Below are experts of layer 4 (counted from 0) of a mixture-of-experts language model. Rows are named router (the router's row for the expert), up (a neuron's input weights, with its number), down (a neuron's output weights, with its number) and show model dimensions 0-95. Each number is 128 + 24 x the weight over its row's rms, rounded and kept within 0 to 255. Numbers have three digits each.
After each expert's rows: a language model's description of what the expert responds to. This comes from a sample of Wikipedia text that the model never trained on.

# expert 10
router:097145157116181197123158124076161100140154105123165140126137134122133137092095149129076149147146125136105151156138137124126126131132142107087090146135130130140142136165129111107127129130100128140146130168121140150118138154142142118134119110074142151150106076122061164115132162132106102126
up4:099100076139172138077093102126149129152133153072125146122128134175118112127121138097128115120101171146096091118105134169117141138144146147119074138120140095101148104137109151146169095166161132145117105160110140095134135158127117124144117111151081120090140142141134103123133085145131139150
down4:126105105102150092126096106125174133147137131131107139156101124149168143160115096131185107062125135082140119129149121174143161162118138135108132143110154157124130092085093152106097111144149126116129160128132121131103078128102100100144138153141119137136153134142150113159165089111107146158
up5:123105137153094107134135176110095083133152145121157133084148120155078139134101176120149101127128095131129132158135127159117135102095107157106154192128185110097117124119118129171115153154085107127136109174133149135150117130160121094133112146117140154139126129103089140110132148154154101135
down5:110080133136104123097113125101124129128127170111156167092127087145120123176143162096102129151117123113118157139111131120123133120126102148158156101126100059143108124092137132110138145108115151128086142123126147142139100109148102080095147112142083099166099184136157097120134134142136134083
What it handles: Periods ending a sentence in running prose, plus clause links like and, which, but, although, before the next sentence begins.

# expert 22
router:140129153109185177163116156110138113148143134113127147152143134139196178148152128108124177118079148148102130157123103129132137137142121128155131141144144123117133113142072098108122107139077069113128109150152148137147127186130109102105129134116119155163117121107124142133127150146078133125
up0:097119102166151168115134116138110121119093160156140134151154155145111154120139161090095099136117148151131133123133068091181134132153109142162105120139132094109104146119128119155142148167143131115154125144105144109143129159160101086119168126128125163090130141115072157095139113103125075135
down0:164142137116066135100124107117103139115161139157128120131101150115147093128120122122120107100160132117162071138094159129168105127132145157100133160113146153129151145099160098118110106147145143134176119144135123113087140126086085115125103120153093167098121099170132141167090133146112166141
up1:102129148121158121123121147111133162145157102101162121145087111127124127160156118120149121141117146168117076145102116132124131152111130128073148161153141132129159130151133122150093158124117110105172128137170088184104156163125090125149080122115089144109131140142162084112112166142083123126
down1:137137104124160105103141116159108106132106096149143112150163143151152127158185097117168107114119139127106117079115143121132137131138140148140135146132078131122098116117096107110126096099128128114150167086134111157178152134159101104112129152122104115151135149202136100091127125127123071099
What it handles: Vowel-ending suffix pieces closing Spanish, Portuguese, Italian and French names and words, such as América, Instituto, Patricia.

# expert 27
router:161121121147180116165101150103151099175131127104129175103143145133158140122138126095144123124116125122101147143127130123098107162148159120121124183138150134149162122144114119113131133146111100152128134161127127137109167182112154077099131107066117153159107090135142125167114167123085131152
up2:110131139120132124132170149163148114127146136113133181114173125098111137131118116102139080095136116082144148128141100155175134090095118105088107157127133137145143167172113097121166097133150113145125146148097127130146179182134124138131100120114143148140076103138102113129103125143166112094
down2:167114104149113137119105155114068090162109159139116091103135085112105114159148116112147128104133124107171131123111116115156103118111137090148109123122137182113132083117093128100162133115124159122141087128148134157100093073117086177137132113144157145137134122093152104113095138137137138139
up3:152131086110155110132165151128165096135110123138130158140139098129140125101115138131127114096134150147169110139146140129141148078106123075123161186115112130125187094137127094112122149109122137151147135116104170129139120124094135108135084091111142134155094112164167121097125144126102120195
down3:087105113135098123096138148105171162113110153165130127135101125162143154134139151105137142137105162148119124116141090103160102147147117096106107094123101128117151073136174161116090138133166145156130101122105111132147111126115133161151129111094158135107137095154122105120184116085167142166
What it handles: Middle and ending pieces of Greek- or Latin-derived words, mostly scientific, such as hydro(gen), carboxyl(ic), Biophys(ics), virtu(os)o.

# expert 8
router:112124157081184150152131135105103145174117090120132115121107138135132136107138168133135119147099152109091105138120104141093141119125101117092152148160116122113140160121104118110083084182122108141126124163137138149159151175130125079164137119116173170140182124125115155121126129135099112134
up2:078108124127163162142117130152150116157116137089121152143126129115058149100181120148164141112112122136102136113128089143111135096153110151171124128117162165130137154129107105132139145109129128093162148098181107115138126145108108088153136154111139166143091148105107101133084121118095137154
down2:120154157142125077106144099123142142129113164112097136143122118156123135109157084093169128099163133102143116119122109098170106077151128093134107105142169154108086122107147114130113100090176144126116099110112118113077143144097119123144139157157141165101141130153123133114106085104109147159
up3:164086144103134139125141117140090131141134114070094149163105145115100121142143086119123126154157150158063113150132157105165163111144145155121130095131098126108130108093116106080076110134113121078127126128138134107124130150125152154129161150128120134161163132126091144119167156141144122169
down3:106092155094114139115180093103069111112123119128094118131135138141133088095150111114128094121150107104117105116109140122147149132138158128076101114120110112121078118126078098170118130131158138084157138096129109072139125107103127156098150163144123127117087113102115125102115147126095136151
What it handles: Nouns naming institutions, places and offices, often capitalized in proper names: University, Court, District, government, village, Deputy, Security.

# expert 17
router:130142101129138166146163167077150127125139117134119146077159175109143117092118128094147152130146128122119149107144104091164121125106140110126155186118132139072114141147112114157148128161095109100162097173132121120139150179137112119101092128106127138115082109114119152150121165113112149143
up0:178131113175095120165160079088148163148099102159133146085128153123116154091148100133167127094147142169121154120105113113172166165121143124119143156128145171127134130142131162083124110156106104116147115118154140143124143115114127125121121131110122169125158122118123164094127150144120080138
down0:122118157097106147102152107115115123118110151112111091117171169113100094098148121118109114138086101129181107085096137131153157120130165147111137158118082130082152164126143163138136098108118148136123134166111105153093169147153127147106135167127134123147114107138148119104100087096160127151
up1:126141134120093150179124092119119125127143103112131141108099086148107104150148147133120124125134122126107137101115138088130094189123158133120102087072123117150100145131120102149089111116107101055126090154141155096125121131156110142111084141101122129110101118125129157141125166089097164144
down1:156109146178148132136108112179091110141144114097156112090132142116127160100098140106091105130157172131156141146113133137176157131161112138130163115111090091084142102139181096148122118138138102147138127140131127174112132097173120126159160127142101099120161121143119096100123129125149104108
What it handles: Short pieces from inside longer words, after an opening fragment: unp-il-oted, inc-ip-ient, acc-um-ulated, D-ip-tera.

# expert 19
router:148125145137172160177139109055099122180111130103126127134116103122127134155126152134131176145096137060141137124120102096113129132150124114103137130124113153131107169140121079108144113157133106125161142130161117122129109151127105121119150086142140180135143113102135130167103158158086137110
up2:127157163148134107140115131123098141138110153161136104100139137119144131094129134119160178146074159140150129081104125116156110154126175128163107128136095113128162157142121122132129188107134089121138124164116148113121071126134103154124118129076138104093171141148128171141093098145101137121
down2:170138117112095135143179163112113121128148136136128158124119146155131075166106149116127136122101151148099148108113110151155126139120102141117125113175134127129138126142150138120101135141104132146116108108090141135094139145062105152168101100150102135102106127140061106110186169112133169115
up3:083134118146155135132147162143114121122140185082169134148135162109127141143101125143100123103168058135140165118117115128092162137135141121134144121105138141122168125171100126122128117101127120111141154137138124114147167173107202124110105124172136128152141105110117123112116114106102081151
down3:129140076131111129135129126124149181096147120173109142152099141113163104159134105193110129103132110158118110100089125111106129142096109074110080146112125153111084080149144109107150088076153148147135137125104122133119113138113108104128139113134128096146124143138136095098157134098146137109
What it handles: Sports nouns such as team, season, club, player, career, League, Cup, especially infobox headings like "Youth career".

# expert 16
router:148118150098204171133148084126120146161139104102141111157105155101122142160081139151114159156116152109134125121146085113146108146106132132137142171122121139121164169114130145096144131163121081110144132131146133126095139156100111119140158088127157124122121118093156139137103157186111136114
up4:118109142138137158125147085150076120149111149143089125101142154092136117148107103113140142122103111131104176108123146102146113104085115137092142104133177159107102121114114139080143148087139112144171117116110172150151101129123151089123095125134119130113169109125143104154098088177153104121
down4:152120084112159137132123114173134136115122140127142123118109120167144122098152144098143129156160120101104137144116117154148182149144116118114093170135186175165144115172127120122149081141104102150167162146155069131146133124146155133110152142123108118169167093112131127128125113115092144103
up5:138107136073111150131130086121145125120104116144107078140171134125073131108134175162121114100137132084168099143132138188111141094130097126132100139124135125107101140129151147095123131150123150122125125146084115126163151147158111093119111086138127151153111128097077092143120143156153152105
down5:095118095120154140139169172150163130086093108115127089096137125149132114117100105092096148149116119135158114099156165145141091140125177139117082109124152137140139156124146133155150104127141151169152121123139135151123117108103095133149209130129097124157113133154120132082110128162144125125
What it handles: Colons, dashes, semicolons, slashes and coordinate marks in infobox fields and lists, e.g. "1961–63:", "Strokes:", score dashes "6–4".

# expert 23
router:112093123107141157168119171100108114121128114092106088117156126148159150126075124076109129127136141132108165130127121112119098119099138108121144128153145144101123155132125115126100150149149147136126087135152145102102164161117149101061091116125131191145145066120136145139151136140115103151
up0:087129138105130136123112141119101135120091124082154090121152160172107101135138152097117125146162162104133120154118133113143118180108119110143135149155128121112128122155123142115109153170124096155119114127127153181145103110132127070102136119147113087183110116103081076155139115113142095159
down0:166100143133126095158089099154143102139175129125107118120148108118141130120144109082132116115111111148118129139134101140144141089133127096179109136112110151142137134114126135130127132138150122043057124146130132149140119084130136095098091095154099114142084174128114133093101110128132121161
up1:125089123157142128140109128150067138123150112159100134116139097108091079101099123122162152145102141153140147132119183159117108156160092102123147143139130063139120150120096122161140144132134134136140132146150124168135129154090116126069140124136159167105098115138129163119127165118163124156
down1:139101122147133119156143093105104135159148150113134130101089151152154170126106110113139122086073130174126100140126128139117149102168096084127127124126152122127074144128149127083101093155173118105108157128134136144150120134110119130161155168077135117111126123159134144132155125150185130092
What it handles: Pronouns and words in quoted speech and song titles (You, I've, Why, Love, My), plus odd pieces ending names.

# expert 30
router:135156107123180114172126139071148118103089098079119106140145116151128131139101119094124127167114115113111171116126147104114132111117125101143155144172124144110133177147128096118083133147115148123174131169132148110097153187147107085122143133140143161132122103140085161142142112111117131130
up2:134118115120157110132119157124099159134132114112123133138122088156166126103140154103159172122145123111148153131139133130099084121113119142106137155132139165127099158146101101115147075142134171116135169155136117115153108144186136083099135090109179116176157089127115152164129161110122147159
down2:163143133118153151114132150106138122144142151145164119121125112192113119133109131142167096135144128131150121160105107158115141062127135118139122096136124122106111153142120136107121087133115119080135103160089063110124130124134138128140141159163045142101123124169132168124138084121137120107
up3:104117127144131128169154125097126111140117135134093150107091114117102145148129120103165106155122107136073131135113104166134144106128106108114145059104148123129083183136173100157141109168079124109097138102106123098067119137148128128123128129110178127134159101107120146145126121141150117106
down3:135145150138133086085159112109151086124133106085110139167111153151151112121164073147110075103115135150108140108148151101112121149148147111140111141160144157101101094135157130124152125113144098089111073130145138086133139102127130145129163113167153143142121131127143122092140169113144161165
What it handles: Plural and noun endings plus common plural nouns, such as feel(ings), object(s), st(ages), songs, years, work.

# expert 28
router:094143106087130105138153116090116159143155122146148118107105124120116160083113148134121113157138174130105138142118126140107130139075107129115151190167150120110127118136088129107093101168127085169123109137099175110158141142119161114115112138112187147144142117110115153128121163118079143126
up1:110135110161138182163126074148172128165109101092140166154106123179098081105110160129144136140109109134122142127110139150155115135101146102144130150133125125102144096130151142125119112110138109120131144173107148161102154105087177155145137151111142086155160133141151128162105146163112127143
down1:099124082090153152116157110150140202127143132125166149118148107111085142094134154165135120112134097112127113128122114143163120173117144128126112124119099112164103090080127146111119150100133124126122175118135158172106131124128140154132117125153130105157091147141154135126161177185142124141
up2:108128153146116139137154103099171085107144143106100133086150113139139126114086124101112104134159105125106167088150121157142139137123145118114118114136111175114154141122170128138117138129103135126105139113145178091129091114119106134060129136115150155087128142120126061151140129189156128122
down2:112133124100066113152137126129142090141107150130168116126130093152170096101119098118162132178132065170129113109120167138095128098121112120100145143133155113110135065129134129139141103133110133101138149093100115072107157123135118112089135129169150135147135128146145145144113109140105163108
What it handles: First pieces of capitalized words and names, often P, Pr, Ph, Par, as in Private, Ph.D., Parlament, Pathfinder.

# expert 6
router:106122156137156178143135113120149139132097060091131132135113120088132123108124157142098168111102132144139107105164131161094153100095176126147157139113113122126118137140105108133082106123074090156128137160157173141151157132091121133140140092090141130160123101102121138156130111152108146125
up0:149137101185136147138103117139072101119134154143160123138150188089140126109078110143119121117133143120108100161129129156120128138114121150150123127136135156160070137149110129102137104101119158134151108154116137118092083141197128177135129098075141098122149116133108111113118116117108116142
down0:063138140125121137145118163183125122094111149132131134141074087110095089100147150108099145149153126135127149095123124130126117156137099128149125126169131112132084084143098147111154176092126108143149148168147124150077130118125144127110139144159095101120087109131094134134144137158091118136
up1:137079144086162146154120167160119145127136127126113112143099124119164153133101120114117111134086127134143162174166115139115099110109137129101145150147159125134165113137140161113124123135125133173174123153166134130150115170172137166130146122076150169167152126127090144140070131134112100131
down1:108143119142123101140111075158175155115094125126147148149150154158075123134105117116139125132134158119132121067167154130147110139136149132138072144110135131134124116105127164144123146134115099138111125133099129193152095113149099124159181146121130125078103129138151128127187118151140162103
What it handles: Commas, often joined to a bracket or quote, and the word and, especially between place names like Headley, Hampshire.

# expert 7
router:104127164095126152155129100101124097122129118130093129149108131142185196110113108088125135143119155156110122126171109140160122111123183124135113123154145143119169115101114153128133107174112127175119094141141158135095127143144156130144105123134132148145146107080096105176114140178137139114
up4:151124147111145105067110139109128128079126141147089103113171111081137145093101088100089087098103151086136095112140124103140166115147159112132128111148141138140127113151155126135061098113117129120104142167075102138112123141091137148123112115127114115104133133096105134129096118152145123108
down4:138123141149147082108103132117112105115136145116150172116144097130107174108147135148135112137133138133143113173135129090127123151116093172108103092133121124157096171120121137122142160109132125058145171136121136135107137139165086098121144126126130074121127118201135118153122167143134089161
up5:120118135138111117123113125122155116131099151173140126143105130096116109160124124096107112136124145107158143149134085110134132152163069098107084157134082133129140137141095095134140130151097144121099105206114127152150127099150148078095124163170129090128147106119098152122139144152095160139
down5:131100139150100138134105121135151153103134157152121089137114137135108137136078132124134152119140145112138179132157095137170123150104116127185087166108108115116107128158128124108138134111136136150095083185152120133146127120211138098137113130119135080112120148089106121149106157086130119120
What it handles: The first name, or its first piece, of a person in lists, casts and rosters, e.g. David, Tom, Lar(ry), Jo(anna).